config.toml
n_layer = 8
d_model = 384
n_experts = 64
experts_per_token = 4
d_expert = 160
d_shared_expert = 0
activation = "gelu"
moe_layers = [0, 2, 4, 6]
router_score = "softmax"
normalize_top_k = false
routed_scale = 4.0
balance_loss = 0.014
balance_bias = false
router_z_loss = 0.0001
init_std_router = 0.0135
lr_router = 0.000682
vocab_size = 26891
norm = "rmsnorm"
norm_eps = 1e-07
tie_embeddings = false
optimizer = "adamw"
lr = 0.000839
beta1 = 0.95
beta2 = 0.99
batch_tokens = [32768, 65536, 98304]
seq_len = 2048
train_tokens = 650400000
steps = 10239
dataset = "wikipedia_en"
Below are experts of layer 4 (counted from 0) of a mixture-of-experts language model. Rows are named router (the router's row for the expert), up (a neuron's input weights, with its number) and show model dimensions 0-95. Each number is 500 + 40 x the weight over its row's rms, rounded and kept within 0 to 999. Numbers have three digits each.
After each expert's rows: "mostly gets" lists some tokens that are sent to it at least half of the time; "comes after" lists some tokens at least twice as common just before its tokens as in all text. This comes from a sample of Wikipedia text that the model never trained on. Tokens count by the router's weight.

# expert 24
router:508512458526460511535516467490460564511454505501534490558517537588522458454508489470498521553594526469499492518457610536573552589509500477447488507496540566502481517421549543499495538505552523474520530487523508360513512538541483416553489464489523543438526470519455529515548506518513508514
up0:555554505453435510535493401539441547510437558519460486500477475477568535525532545463552486517535539522459539468547578492469512527512535441423485481496522494521453529466429480442543480541439493537472511493597517559471428523518465508523472493485521480441497513427555645448468513459530497504
up1:559471480470486525495505485378528500544479451538489515534515437531462499529545430519525435516501443425529513468477504550524533521593511485437541534532573494566462482453475452447464543503410514532483479472510442550454508505458430443523493427497466464500529558413508517563441517569541439490
up2:531509527464478552518517443517547569491511506507489527474504522493560537512493473459558541508414524515528478521476464469521504504492442599433632533520462537529495532488442508526508448474492534565512558527517505436487451499527475506490441431479511470503502514544510532489495450473515560513
up3:431517434555549548547502519543496528485492551410489502554559434463482544563512516443494542523456578520482438525512466540499436439516501506497513513510480504483471502480551427484444477563558515590487517560569521503507450505509530486537481517505485520542549582533489516486447488490487466465
up4:547500422476497512465527469432503576389509486508497539490498511538524448518550557522452505434515504425502576539510557514482545533525504560442589489537465578417478475471503516503480477543490500547522471512521526553538535557500478458429500501488557463538490543531477527515529526444508489517
mostly gets: "In the", "- H", "Species of", "- R", " the c", " of H"
comes after: ")", "\n", " |", " |  |", ";", "\n\n"

# expert 14
router:503550424436517523515519467549452514489505571516536466536459497500477476498501391491460484466543506435414482477440555557549533530526566451468516475524463538477459557481506530520477529452535550532476502536507492441509486531563485451545463447456577595492504499481452548526484493571404551433
up0:542544437476503548564489539509449509436505452553584401550516558531521591514525462527493458441536469481540498514505568516528516468418469565564453514595513555507526527536557446487408457496465479478534465544507552521507488483487493478532460440542487413437487450566505484517459500463514527560
up1:570495496535516520566479546471538505435521489502425516535473457559494509473435453441500551508400522537470549493512530406533499612518479506433483499535523515484538489565397451489454525482459506492579566455528456504532506454513488452532482531507486524417540545464487429439529515486499541584
up2:510593459526463571467512502435492492493461545500497423478492536502484508471496479470449473512453564545459483495537593448459506476546550521530567508545493528501440458455537554394473494519523467496465473611548459510592511474493495553544446458506529499466504531499551446527494467472488477507
up3:454532603441480552515467516531536447431473527555521530595457484503454485442514531490590506477502424513507552504459541494454514543521559519490512545551443568489529535415483466463468514533531493476462498537547494460526540572533530500447595564529478456561543572450547502405555513492498567520
up4:608496476464534517533473543502439523454496515454490537528560508475434525558444511499491455454521481452496505499492534526497564519486471517477478463575501535416447486477429479578479495533485447464530565480497567473374444491551510488505541548493518528443518577484528570485542485461512462517
mostly gets: " East", " South", " West", " All", " North", " right"
comes after: "2", "1", "| ", " | ", "–", ", "

# expert 27
router:548462457482488502466512516485458528464492572439501495453480536550491562476482455460441525505551515492490476502460640432494480542519519547468511435574494589419531489439512481462506472509524489499499516406515502428492476564601479462533526462443505481499491512468442569486480495514459500507
up0:539457472484461484505469484568522478511493417534514465539474571502513545446494455466518516515476530491512519443395570531521448590452438544382492534518567523525491517501420528506533549526445462472536443405500526418502464441505505500516441415500510540487501567448445501516396421438480516482
up1:523475508484412513451416547505447527518491507490483459470546474502489464515512483464495569516460485484452525503493482442455522501434503529483479480490536565458502532511526540466484469492482471458568484520546525459541558550540488514541530504476558443613561478520465528505496467559459540571
up2:444523471470465433525475497461445522434480546407434509503530567511537445522496512511508511536406498568539487506505480506505524527508530480456462511553501498499518506482520528511448453558457602496493530530526527530530490463485525473533489499528411512504469492506497518419425498545480527478
up3:518460491539528469503485587514427560454533492614504530513395505515501426500445448521500524398460471454503579514430432510548519460495429545410471542485584539515502504542418459489483392528501505527472532529515492451481564508454498504516503469457510539473479522515495519512477484547539570518
up4:483474495482509551473484538518511566462504546514471465496564452587490555482505517544510491532492581490483507492500514512482507500479519471528478448519478527428520488487505539545484576558490490509516488537547532563464480521531497500438434630452548438437481523475477457514438512499472498482
mostly gets: " On ", " him.", "y.", "ism.", "ence.", "ed."
comes after: "\n", " |", "6", "3", " |  |", "4"

# expert 15
router:450530495444451455458526462529485544480498526502540486552499528566496483465473479458446482453551485512489466505511683514550553589495508494448454507570543556487525477419481526508497472487527514496442522487511467431504503482534511420532561463441482460474460526450527523515469456501513479529
up0:454481409505458471506522463421473421485498601478532494581528543567513591471471507525442453496508489511473579444440467506492546511496513512481449473468475482483488518480560547432457440515505526466496495488519591508462555467510555510579588467487565462552517488443494529431430446640460495508
up1:551503493509501517524539469489456533501502511506461492573464548519401463450524523571485516460520453496537547466483537484568497499546556528543440474505467526471391484467525492516548529503474471486452523496476584512424538488450422489536537463483520494548448520503459473497510553448551514423
up2:446494582503489489500434571491478535485453452497560469481514463520544471488493434525465489463513508454481468461435524476447518545464541463437509533523536554493540495537468564510458544516517540470472456557478478543549549534484421473465470491481529508491455510503532486522515529481546477462
up3:555532479462589505577491558427477513491456547501460455562490443489496493446502485526502531514528497536534542500564492478523541589446554481520432457528496513510488503480477576529482489467514533403515433513453500420459497549531496446512483427491479613471492521449469497455486425566463504476
up4:512500408468498487499488463443472509536461550463521502537497559516572538387576384500563477436504583474517591456539438549511429528491497462505494502565495537515497484502483532452454463458499508396453500492507495506489457445486524488544510543502516531449560495512424582455426520568540495461
mostly gets: "°", "′", " (age ", "- Coordinates: ", "- Born:", " | L "
comes after: "\n", "3", "0", "4", "5", "2"

# expert 16
router:554521464483491509563516460521460467420501557486483446500457470501469508474511433470520477549521605437469508456462616558465541528487499459451440558572475503487504515510449542525406524515499492510495489492540467429440539513580520499481487525483501529456514541542467507476429489535424511450
up0:428539573545526560498529500467504499566480498493482547489498507589511504506445517509559477509450493457450555521462506491525541573509515493490516447544532493515563477522448526457526445452449497503491510507523499515561510530500450429503540485480495470482467502441520506520540522507539541535
up1:473540483547534545384478476418460495499506579476485535508528500546495508482539564471499527467481595509572482500558439489510512534563507487538543516591471522484493435518491484549512463512467456526523508569487560436549561517470405517483490525484467492538454534538445530431559517524562507514
up2:495527505517545557530554483559431529470495453478465455499452525520511540547528499572515485524562426517466535451529452531568525524561497541515524527504459547530519566434440502427530457462473539520546474501451502471494503471506525461543536520456441460542514459504502499490516521551558586490
up3:475564455458471543535471455493483525529472482455521482502486527527520443503474462536469559531442470505508511505445471477517563572453486515479443504477532503518492552500507496464552551553534541487459490596542485456492522465508502499516506430501486526454543387521486463501559464522482442540
up4:497495538456498540531493460524513517522494507542499500508530506453480483493484508488479577514459502446489491477409477476499501492495415533457489471540503502520550567476581455506510495494455517451439582522572519491541476511586417493477486524486423481535493613487501581559475467524482515531
mostly gets: ", but", " while", ", while", " that", " because", " him"
comes after: "1", " was", "2", " is", " were", " are"

# expert 57
router:522545473497474535566477479536446578472506550508492474551524518544486496480501481518526523512548501474521468499459548542529551551549508438440478491523499595505522572429482513492502490505534515456526537482524455460499493531518499462574453460482467511489500464490549501473477498540489469520
up0:465472629522488495499518536474435536546439472508465513554524499469478516509510546519433438516463537507536520541475534446479463562513549483471537534536490504447498471531513531593491476541484503540545562496488497513511510472546536514523455566505577497461504569492459399554496479554429513486
up1:502515437492550508478535515542426454462495452385472490581483505476551536471491532531477527518512596503479537479456519591511522523499471549542515496490550475484499471469593567511522511531441548512451483476575474571545568520488563488522501473508478516502580514492454560445495452447563479484
up2:571473459500536440468499460498580409492489474425473511447479464492509603525474524394555543573474519451443472509538493523434502484542486569470510494499469514510525440477492504562491511514492534525493452455448568463497459512556547446445564438431477440547494453392557564494527485535533541437
up3:481408451496520536475483496501506410451569480437480559443477562498537523472509544524460448476520529419542595431454535545497499556473482535477460532524492574453448582460491555489529486524452510576474551447479514488502486537491541453537552482509470485482546448487477476471478552485453481471
up4:528540514423537520525467536487516535485512505483461476498423511480444511487471499574499478471438448419492503459451488551489469516478488450515578517523500521483469470530517505552466513511455533526456545551439476539478535457493500472405577523495492566469461480507459521491536504501491520427
mostly gets: " R", " L", " | R", " | H", " l", ", H"
comes after: "\n", "\n\n", "\"", "- Location", ": \"", " '"

# expert 29
router:549530483525476557470515530495471509518457515413492450517479567521443504432543465502470516509590562487473494472456614482591494614467534500455471501519505611464531491451517472482446465441512462526467482400517482413521473520590478416525515466425508533489501474444484586484502506537459505532
up0:476481455471552434407519521515532476530474533465554480571477471450504499425554507470538475579520528429584457469541569498485537441546482483448527573525525568503510461513545501530533440534464521435589496463485482480450506523454427497517477499492543464532505546500478501495504487474472511469
up1:512483458522521474458487566501506504445535552546489421516511522533526480477580454477465511479507494530503556465552559552459518547465483475491494531506528526433523548481536542514505578528499513526529482503502408518467494524471527486455510484473453467456527538510527445511484440520493481490
up2:523473502500470523530495472459451471512493594512480477508426553505480522598503465432473542490545541540449433489519483437519492451543453484484530441501538549558436495463486457465464448532459487548541440613547493513508444583552457497502521497480492513512563519504527558532538479515524497542
up3:487498488528494468486484532499426573540522518510496488545460562495508496484487480575529495491502470502463497534468497509466428468511417497502456494521478519452531498481499507531521538514411542523542487499562525512511485524538505474428441496479508478418503460506550579468474541435467516491
up4:495582484481468487503581481554526548528587545521459491543568526467525520524551448540520554497461549469461498437456493473467472555482361535519593567519468492483514497432509526484542570541488473526612533519579589484497499469488530466434436476398497505482480481465524513531467591495391512514
mostly gets: " May ", "| ", " July ", " February ", " September ", " April "
comes after: "\n", " •", "25", "21", "23", " |"

# expert 44
router:532504460488494498494487501504440609422479560556460457554545510555496490499512466535438536534514527410499497496447529588517522494486523520447526522562525661490564518485457509445483476539467492553484509478543506475480467510577478487508467503437487463446501482517493530501474523532459502532
up0:515519427518478514542506453505504496608610525431490497508427585506473475435439442483593526526516516462500489426483500575510496481518521500504474513492491461448520510422504562486528504487541525444479432494464528460458441533477506439552475432529442468522518559545469477517490537534456462505
up1:451548566542470503519450467535487498505520529487490424509500476446486460534443515487469492558460566483466410489433533517471539490517463382530531517487469550492455492452486524502412477559498508543424555496546459484523479577525485476514465451506452476442505523450467563550466533493491545514
up2:397544428470550484525507532483449487470462456377512455552501496509452487497559501499520551423515468451511478540543490403517414480516523428479566496478477543442485517493511546458496519519479540517504519483482479422573515589526522489558469480468480544478520507514452546451514483490505517421
up3:545479547512464514486526491562510503480445510492464554532473542489447494498441441470514543449497503545493515510494518430471459487516479503510572451489473444508535461536455468573532504498528444467572540555469538432552531560527578485535476540447509566500515511481513484478472504540470536442
up4:495465569513543441487519475535454524557546534511446483573530545556504459525502510534433516408601521482525487466524505441513527501512564499521452509564447545497455490462524536486470485523526506502493463470467455509451481508537518502460540473438517477450480419484537572482486553476554518530
mostly gets: " round)", " | DF", " | MF", " | N", "Personal information", " JP"
comes after: "\n", ".", " =", "\n\n", "===", "=="

# expert 42
router:514539489480529540565510497516452526502443519480510472559496506474483463428484487483484548511561537446445516506434556553539455593517477518491466460642471572486527506455478554538473491554453527553461496495585569426418481536533516473545461470466489508453549525467483517464507533515528513496
up0:578491521455556472505538493543490441480487529518592527542536486475487498449491519461565447488505479481437474484478602488530563529549504551449493581487541507591496541505474526440419410494484498529539552481476445469506405514485464457477507610530441550462517474481565547522460463484549515489
up1:555524545518470496486506482468500523419458456508530522470400546543506543481518525440565574494512479487497439537451499516437517527481534513490490518514480545526560526545494408444444521515526509508504487502426491512423421550525520466528502500463549506496511486552471553519445494520484448547
up2:511506527534438496526564504517509476517534510435501542547412532496493477507487496545477528523484546438508542478463578539481573546427515472513500534506509499549517567450485566484543561522548454588461497523483448518481558523465593468435530469449477529520528476440533470575543407575531495441
up3:554579477567528538551509528464490458550509479441569459534496418559447472507538479433546503514495559510443507422511478556502546476471482528448477447530439539525489609501433458399406495506506537464502565498478526474534526527478512420547476556539535474432473526524502490524483532502491517576
up4:552472454444492538536449440506510582522416550446522549525426514436520503537549513464529546544530527423473536462487512504490461478575495556522441464484482520509479517456477497522437523466552442473520495523556502459476390502548466427507485477516456520567429456542454526504481465517545481547
mostly gets: "°N ", "-st", " Est", " |  | C", "|  | Republican", " | Pld | W"
comes after: " | ", " (", "″N ", "| Party", "| ", "; "

# expert 60
router:460461477528493498502489564483435529477439552457480444514489493510473526491493418503429517500521502450474475533443659493542486610535504500433533453540532540510538496399493500504499499518506489481477564461519496387476466553599512455526526473460490475489516478491430536450507534517464516480
up0:514445481562505605496546514473483444488557477571532533489513537485538421477593458487447515462467487554491504476526528482500565555504416498521518562496469516491494548566429504454351545533475472496557532424543526449570546500524552519497545427527369483456526550569515497469390464476460503479
up1:517467447519515487479432567444455546525512496493493470518446505469459429523529452511450486530487533483478574444454487515504434503593458490422480496539499503547573545477442502489470562513512505513485534543528527445527509570539531538485511465468426505462475466496548607523504499572542522509
up2:514492495514563472506429488558493496519481508512483453519458526480464517364570462419482459523579533503503439482555530455492475490492548523530418578523498549503456536506509514480537421479507534505507464487463525421504459481488522470547467436521547517496533487462529461425483548459544509446
up3:574508513483496540524501449480436522558491555496486550589574529470507485387536535475540560542501537462539504589438526505536520535535506483500453569502539493538446570493506542503508477474432525550547515528511567467500493445500534497471483486526455524521514539501390562534449555499503568522
up4:480528459470477525517506511507500475525496483463524527507515474501493542510514503474573517492437518482484480419618549588536514543459520492486541481501468504516509451488486503459469440557521510537513423606521426524522535412470483476531479510515471540482536522520467430508493406522524496513
mostly gets: " [", " •", " term", " *", " US ", " “"
comes after: " |", ")", " |  |", ".", ").", " |  |  |"

# expert 51
router:480476486486554530522468571483441564495489473512490461543403494559521470449492420456466515557514522438497493498419609548513463552518542494422449495563547549456559532438442620498472500500502549487474509500563507389481517532526528471572496475401510525449515511436500511454441486514474545472
up0:458480554476534571456464501470496576535524566560465504494517507456469445545478544484493440531465513527518540488507522542501549536609374477461539516612511522458540465512514473460366458567545510467545464479535433496502472464458476489493506511489409508471494525504492492460524458508468509571
up1:534468428532499510467506450504490560465511496486535523485483487428405442569482480484513546474551508547467483541484548485523534456509459516481504517475469489532456465517426442525429413494526545476516488506465506539476536506489485464490501525455539432498542500507466538455519469481534587551
up2:479468436419438528514520458573439508522555455523502439467546462503528533497553540494454458444550506492486510462446525632575510590508510484485545525501514483473490533432495469472454484466470502497457508465446520482452513519563538549459533440525476532544519430449512566485457515508412627478
up3:512492550552507530490461513444503565488522489566480495480553467437477441530539418500515475501480543419460504455541499551502521494597391471455499504599483498547497468494410392529427560463488478463516531488501488528447463495482417455486560505437465516552472538524506514528534434494487538566
up4:465469543476451589453443439502515583497509547523468475496535504434514468556496526513446519513489483559443460476487478555521468553608483442458528489544467502436454451531511478459369492520561438470529520555508428484521466434541485488518526488439414480473521522528505522548519414464554530502
mostly gets: "1", "2", "% were", "261", " •", " newly"
comes after: "| ", ", ", " in ", " (", " | ", " "

# expert 26
router:540562508470483538517451524497490518482438521496462427540465487461454486445473468475530474491557503479452516511410601510502599521527550513495519508529483627497504485459457520575502518523482533521497453523522489475487481546542504492489550522525521540503499470487468541491507479504468514487
up0:519523439478459517497462501565482465452550460515474452458461494524432484546572526485471549540517568446455497428512491597510446494457517554501480481499495508553494582515481530431465538398564532501502421501445430493565515449432551449499458514481479573465477513553563477487430465564519497521
up1:461481505480433535461455465474525577617480537504524537550446521554487503497524477476505563505489497494522459502455491546520559481562445457459516467499519615507462483514527496525549469478466480492543489466483538494533489483522555517464477503507536493512596497557515489483523502506450512441
up2:522446457528463464426529466410454479457600504538545427583394495473524530509427529499482490590524511564524457382452485507548452477545487495539539540496563519500438453541484507439488555575537475520580484538499528478532464517472522479449476499455552423471533563466565540426488495441498545492
up3:473517503428540472506491453507490447555493516472455453504416572482535510437456433580488466489532421520487499540566536479410455475448524477436530538514407543506492474497565490472546488472543437528510487484496454475526510463447537511428500493468478559485500454481467534506472464477474494504
up4:529522497495440543469491524541490474497588512565539521521517526452529496488461462537484537462473511521469501430456575502480472476543461469487447478504445449519535500466486449501492578419494511556519511514515453453508452524510473469501525472498410508494462493546453501519524483526475544442
mostly gets: "==", "===", " ==", " |  |  |", " ===", "===="
comes after: "\n\n", "\n", "0", " JP", " |  | ", "andidate | Votes |"

# expert 28
router:477529449481494538518489485492418519448453489526571480561447507453516487474506494501516533491472477466449463483447650568568488515530486537456526491505467642472505509465473503489480498538479524553481458520488560484494523553518506445514545536403493512517528483448441536537438530521442570532
up0:471488456462529541516548453376544488510515476526521450465523433491567541560495474489490420400520477465484459544456502512526508476461575533439499522559498508468594527469504482499407523408519502417509481558515483487562478478486483454490470538531485554506510480494439545500449525483428465550
up1:508501556527517538515364472537463522419533449496524471493490548510499476523495454463523490469512512400492495468530536549485523500420567564500489459530524514520531480440440562488425540433501471527429530542492493493461524582529474497574532555502488497418511483499477466517424500527514520505
up2:446539501460512402504425447520510450493521510516502424511489567514450511553488457531489531457495547445482512545444507492536515472423556516513465595522527477482509512435465496448444548554503470438476428449499516514503418463499562485439477485478511495504508573485546562463488449505480457511
up3:547565413473455461502503532475569557553483467502497467476515497490488589527494499448482411514475517445490484452540475420505459523482506433494496505512482538617472464541564559483543475526562554444469486565525500444499492485475492419467534613498515557509533455594446463470530505483534532483
up4:429467506515456503500546561507491498526504533512501527487560470551534482560437502459456436519495509521547516478509511501465532502559518423510571524562493507505472466479439544443511534584440515459477472541536535483517529479456437457503482458534494512509583550489448489544485434534498493479
mostly gets: "°W", "andidate | Votes |", ", California", " % | ±% |", "°E", "и"
comes after: ",", ".", "1", " (age ", "2", " (aged "

# expert 61
router:507537454496505486534470488557445547450526499529464457554446505526500480521480413448490497499454497426438506502449604574514505595481474501442467512570491520486488558457437563496500510522500572541522536501539469395467538553522556417563517541466518524452502507469489557479459476578447613462
up0:530492588531521520531504500459498528506451479499555453460515484517435517508544619470545507467534497440495480540536505525505470496503457541478439492496531529506503501530546463480525532478548523515533490428477558622454491455487474398457518501473466539463485494471501590528446511503480576527
up1:492525515491508544556426473497507550535458511463529491468451522542460502470494445482498517474451440503552455455470559492519571560498507564461510490587499514558555506449513494492519512530442401553451536513532463482509496527528519402484449521472373495497464492486557528557535451550554523497
up2:540536496469395463554522521491503512530463468546523438536437506482526580496578473515414463432443434431628498493465479469533518484485537478448572510500547523561532399490488530460498424517473455500466547547534506472408521511540495493528525490530492505481506499484529566514491489572552502524
up3:517452550550522527486561513442511525567519506472471475529506422481522527471455518520497591528563451496501507508425485533488522469499510478507511519523456488457492531412528493513483476497514444440494626504473530367488469454500509497551475541440483517529520536464485465510511525570606570496
up4:530565566508515525487506531500501573484519507474508492568514461505523521497493503540419540489526453474529514504535521536503487461516461478481482442573451566474488453508416461495427464444535532514457526465434497515461552450516480461448496501433480507530518494503506528551484488492464545480
mostly gets: " five", " three", " million", "400", " ten", " four"
comes after: ".", " ", ",", " | ", ": ", ":"

# expert 12
router:545535484528474507456480493488489512467484502424526436501482477478480509413515494506495509536536471409477513502456582563582517588444449496508533473528518590481506519476518562482502524489489497525481554491545466411417513583577454446528516464447542516476530494498515541535539432474475542508
up0:478497471458490540549526472527548514498500490559531542523533495527485453448496503493435522504504489427535563520555546506523479495596468564475459549560471509519477441495479444515497524541521531529475552506523461550435546475431509493472525542507472492495493546487495531543479480520463475512
up1:465513468527563457487471511511486560507552557450464525449466567503515488506469450521509463478467486537516484522540480441483489554554499466504510505562466489465456526466549541622592452523492564467528487501485483505501530512456456501517501500499480474471497551542512513464494515547468507492
up2:516522435472443541517517558578478550493508554547503577466539557502462526538477502486467550566456523491489447529520497474574486594488513441513470524527499578424462503489526555498479412527557451426461490517499529491506483440453469453511530432476489554540555461487524542486513535505527548572
up3:481515457462557523532541546451536565510507547429469390535441463538469477511526472511464516433563545404496522500488453515504464452469455526511431512521476487503533462471500488542541528536486508494474512472486517515496470521439453476452531504496511455520459522407448561475518483528611491483
up4:449461499488548505546434521513547422507458518533560494520491481559500522499493461503495509516429468433501547499464438566535579552521423509435431530580487483557503448471452488438533491465489453436525506532588466527486493467519575407523515484452501503499556485502426438552499459529562520456
mostly gets: " =", "\" (", "-", "i (", ") (", "o ("
comes after: "\n", " |", "3", "\n\n", "0", "4"

# expert 20
router:579518499454521542547499509530433536534478531510564453574429498457452466437464477458497471517485567409438493516460544540494521503523509514473438541537531627514479491528492502536449490516504517538452523504543503413460515561546494447569479493421508528445521513448493582584529493544516545500
up0:492518511532504523498555536575562547475431581467467426554495512557531557491454462499576588544487540535532478464491557500499513459472486473504497472510495505383507535459531555385547596510472447461530527450570510510465485491522465480454431509541444457493566505537500557576522447502459477559
up1:516486463570495528512499474570532492470502498487544602474479443467526496534389511516563468526534488473439520455456512525518498487523523467479516469472585525550493520474452568422547518519467530511530456436502495492515533518477491535479447526463579517512546470552457581557488469480483479417
up2:514468500389440531499455516544496564507463544443547501478450513548444443489457564494522515554535559509490467423472503513525515508441551554489483469516499469520571471501496542474486536459501454459503450467458448549530480532515466474474515480499506519471542537528514470493486499503574441453
up3:465441514567532566521434539535506477491496476551523491523522583503470494571501541492527498583476526457555472458464511526473495487499474438511520533483470503522516521527491435479538465454438504506470490525585473465514524529508456535439509496445457499444527517518469453519501383456426437506
up4:465509484516441542552508505496451447537517454556456494503505516513553507433450438521506531474534463487637558442527510487531527544505584487465466558522494487481483532542508492535532509447483530532519536553453535457455521454542474501534507553473508526503502446525510465458387558525511488486
mostly gets: "- Born:", " round)", "- Born: ", "|---|---|---|---|---|---|", "Personal information", " | | |"
comes after: "\n", "-", "2", " ", "1", "- C"

# expert 7
router:561500468485519546505526505501450543509452533502574420572451518448427407419529414448447492469574538420451454549494609546510494546559575525404465454588481587482509608432449502515517521498491536554471496516524499448537516511559487455513521514475524601448487473449476563520500506501456532493
up0:478446513564489559478461543447522505423494561496456575541518488421438529562403479545569496504517451503488446518453508462540554496507528489521543545524526538510554483470481461491463549538521518523449512510495382484479598495469505518530522554461497518535477485459511479424473487466504559545
up1:460515505481394405482483516512472490473546541563458534509448467508462498450441459523466459489522471533471496480548497514556515526538478517426529490521459592514535523505419442447497489495515511506572535444529418436497466518523505499534458480449509536464569506562497526455580498452549510467
up2:554567581574514505497513483450420596529450481501514516542555508506483492460518518530476571536539451503484508549522492496596455534538560509552503526522503536448500525527426566500480465421441430435480493498532509488504604499481553476528510470498470560469463498501515537558533520469492469513
up3:555555493501501446446474466486490540483518536549528489539472540503578533515528484456470515506468513515497558490469493467471512510506511417479498522489483614520494507578460491499473456533465509493504589546513612512448559474500534506501512445444565471522492505566476549411445496483453621576
up4:551463456470468461511379587473503509540480502503529479492514539492538442529468524553508399426470489447541479481450581505566480556512393462484485482469582483549537453452460579464517494530510439548493503466522493479521497451482463474425546512485541541451548529435487578530461544474501482460
mostly gets: " | DF", " | MF", " | FW", "- Species", " information", " medal – first"
comes after: " | ", "–", ".", ":", ") | ", "| "

# expert 48
router:517562441464568503485480494534435562449496522508517449528467542552472502490509471481447510502560498462495482485401623495548540562561508483435525479542452594422531526432512576515504498533490546489423486524516543441500556518527477506516530461402475451511488474529471586483499491536472546465
up0:567518432554461497509456540521543465505591546507484525463425401551563477593557483493512475505514553520523493459533442531491505494490463462531624535496520498549455506515448394525516518451535463516518464505500461551384522500530546512532476530434473508485498544483523502552532478555461529495
up1:584588497526482558475430505484532469513435445500513521563478490526543448587506474559512505487467508531473511494438482479515543559543457529506432490568508529532480493534467495417462587519465519576555431465526541486539518533554472455464500398478491476559480495531522518549575461458448476475
up2:511441458445562480538481501455482507456451497531481470578482505558439568470418442472460497459528511487478521493498433462468548498454459569388482447509550489567513480502484434463488489405450532556502509538567474492500514463578592468464376513435460514486516506511498523500514532567530494454
up3:513470557505504482469552502442489509532513496472481538448545456470506490528501458527526444455472471554478521479493448489516494545459442487436504489509461566570449425484509470488441562566520515467529481455557522537437488465497446478583537542477433484505566486538574492478532553508499499482
up4:552520474437521566509500516527516498485444465472481499485470545413560498520513505463461537476453476530483470471417507525518480531471506534485508600542489527550510427473512521499457477565449461510480524532487461498534561464533482507472544476549536582549515570473472458435473558551500502448
mostly gets: ") is a", "American", "), American", " kg (", ") was a", " | Pld | W"
comes after: " | ", "| ", "–", "; ", "261", ","

# expert 17
router:534491529506485486494546494515470605453466511516509416545493502528482535450502427475467477495556484455443515536431628544546503539474584512427532497525495641480539532458470526490526555516518506508480500444538499450473510553569492498532521457443498425474521506502447548472485493525456535482
up0:550501433533594492521470570528548442483489462474568569451470552476474453463470478484451506578462600410490515469455492548490583488474526544570511497527515531415532498460470569463475537521595543492482453533549451543537500538435533490526473555433596531501514546508469487509543484477530498575
up1:508486524495492494458528507447489465445482507500506527518500503483562411478500493502492553484505550493573497483411465453495634485518484507475487537496561506516536487483500586530389454539480437542502490509570499524458501553491561479493489537430545507588521454447552514435516477531509486481
up2:477487519435453557594585497531487588538442543479508429505553472466558409432549472615492515510475531505573483492526475501587516464456556476504442499533516518480539524459523518503500541524422554477454479498467463499475483492516489470494521412443486477491513522541549470504535485517490508478
up3:568527513490520485607496481509535493548522537448489490524551448464461513510490552611485489561419490507520479507600510519468519499491547530516491466528500479458538503453605503639510543551467520485495464493430515435543529469473483455516502517479501511516415583484429450535520471431474493492
up4:461618374547472514524517513497509477504408567513457491519496474512520513503624387473473515479478562405560461504465516566548479512543499493527509510517457509502512471547590482500549505518493431533402512525570494509494495498494512479531503496431538505515467480449566548487520507475508501473
mostly gets: "\n\n", "==See also==", "- List of", "- Born:", "| No.", "==History=="
comes after: ".", "\n\n", "==", " |", "===", " =="

# expert 4
router:560529473517477543490471494494447512487464561458517433551499516537512476442533490492530531498530540437473511498398556554556530536495470451522498450511497588475530527504507576469516483543442506520509545497579526493488513491489498465533452513470498436473489447471490584502485475492498510472
up0:529595441455485562449475435525458479407494460577481428502538445551486479498447477457514515529471480455453438483505516471507503502577434638472497513518474560521533518526462513502499475555457425484464491498508456523490545523532483471520515494456498546432532516504518558522512469545489503493
up1:556498436484491494489483532382494545534501428497501454562493460453478460442567503459520406549486573499527417465487529470519497528542556537475473542504565540541488465418460461471492570469576506501449444494505537456503552445514577485505458510502509562508520522484481481527487482497472458460
up2:500548482539534524443507530459476459507513520535528501591464442449470521535530509476501485475535520431551588487541553420442558498472480524495502529516546537495454445450454488512505499533527507584502574529497456402520569557510545447509519457510539511574485510454489470516481463521507467532
up3:450481531515464481475523466530513528447452482553449478499433473469459449577480551546490478486544484507543585527473493492528562504568478514540453542520501505429499537463525473563471539563501432484502471548450492515480495457557467443442504483456490459476557486449557612491463544528445486480
up4:539484378497528435483488485445502537516535530474479473504515462502580437527518522578493576503550506514490543479505479473478453490499579462530517482517517501465493498492441515487532546390439563516457483496479528522510514517530492548500554513570475420445519524525538530553489517517526518480
mostly gets: " | S", "- S", " | E", " (S", "| S", " U"
comes after: "\n\n", "\n", "|  |", "==", "===", "'s"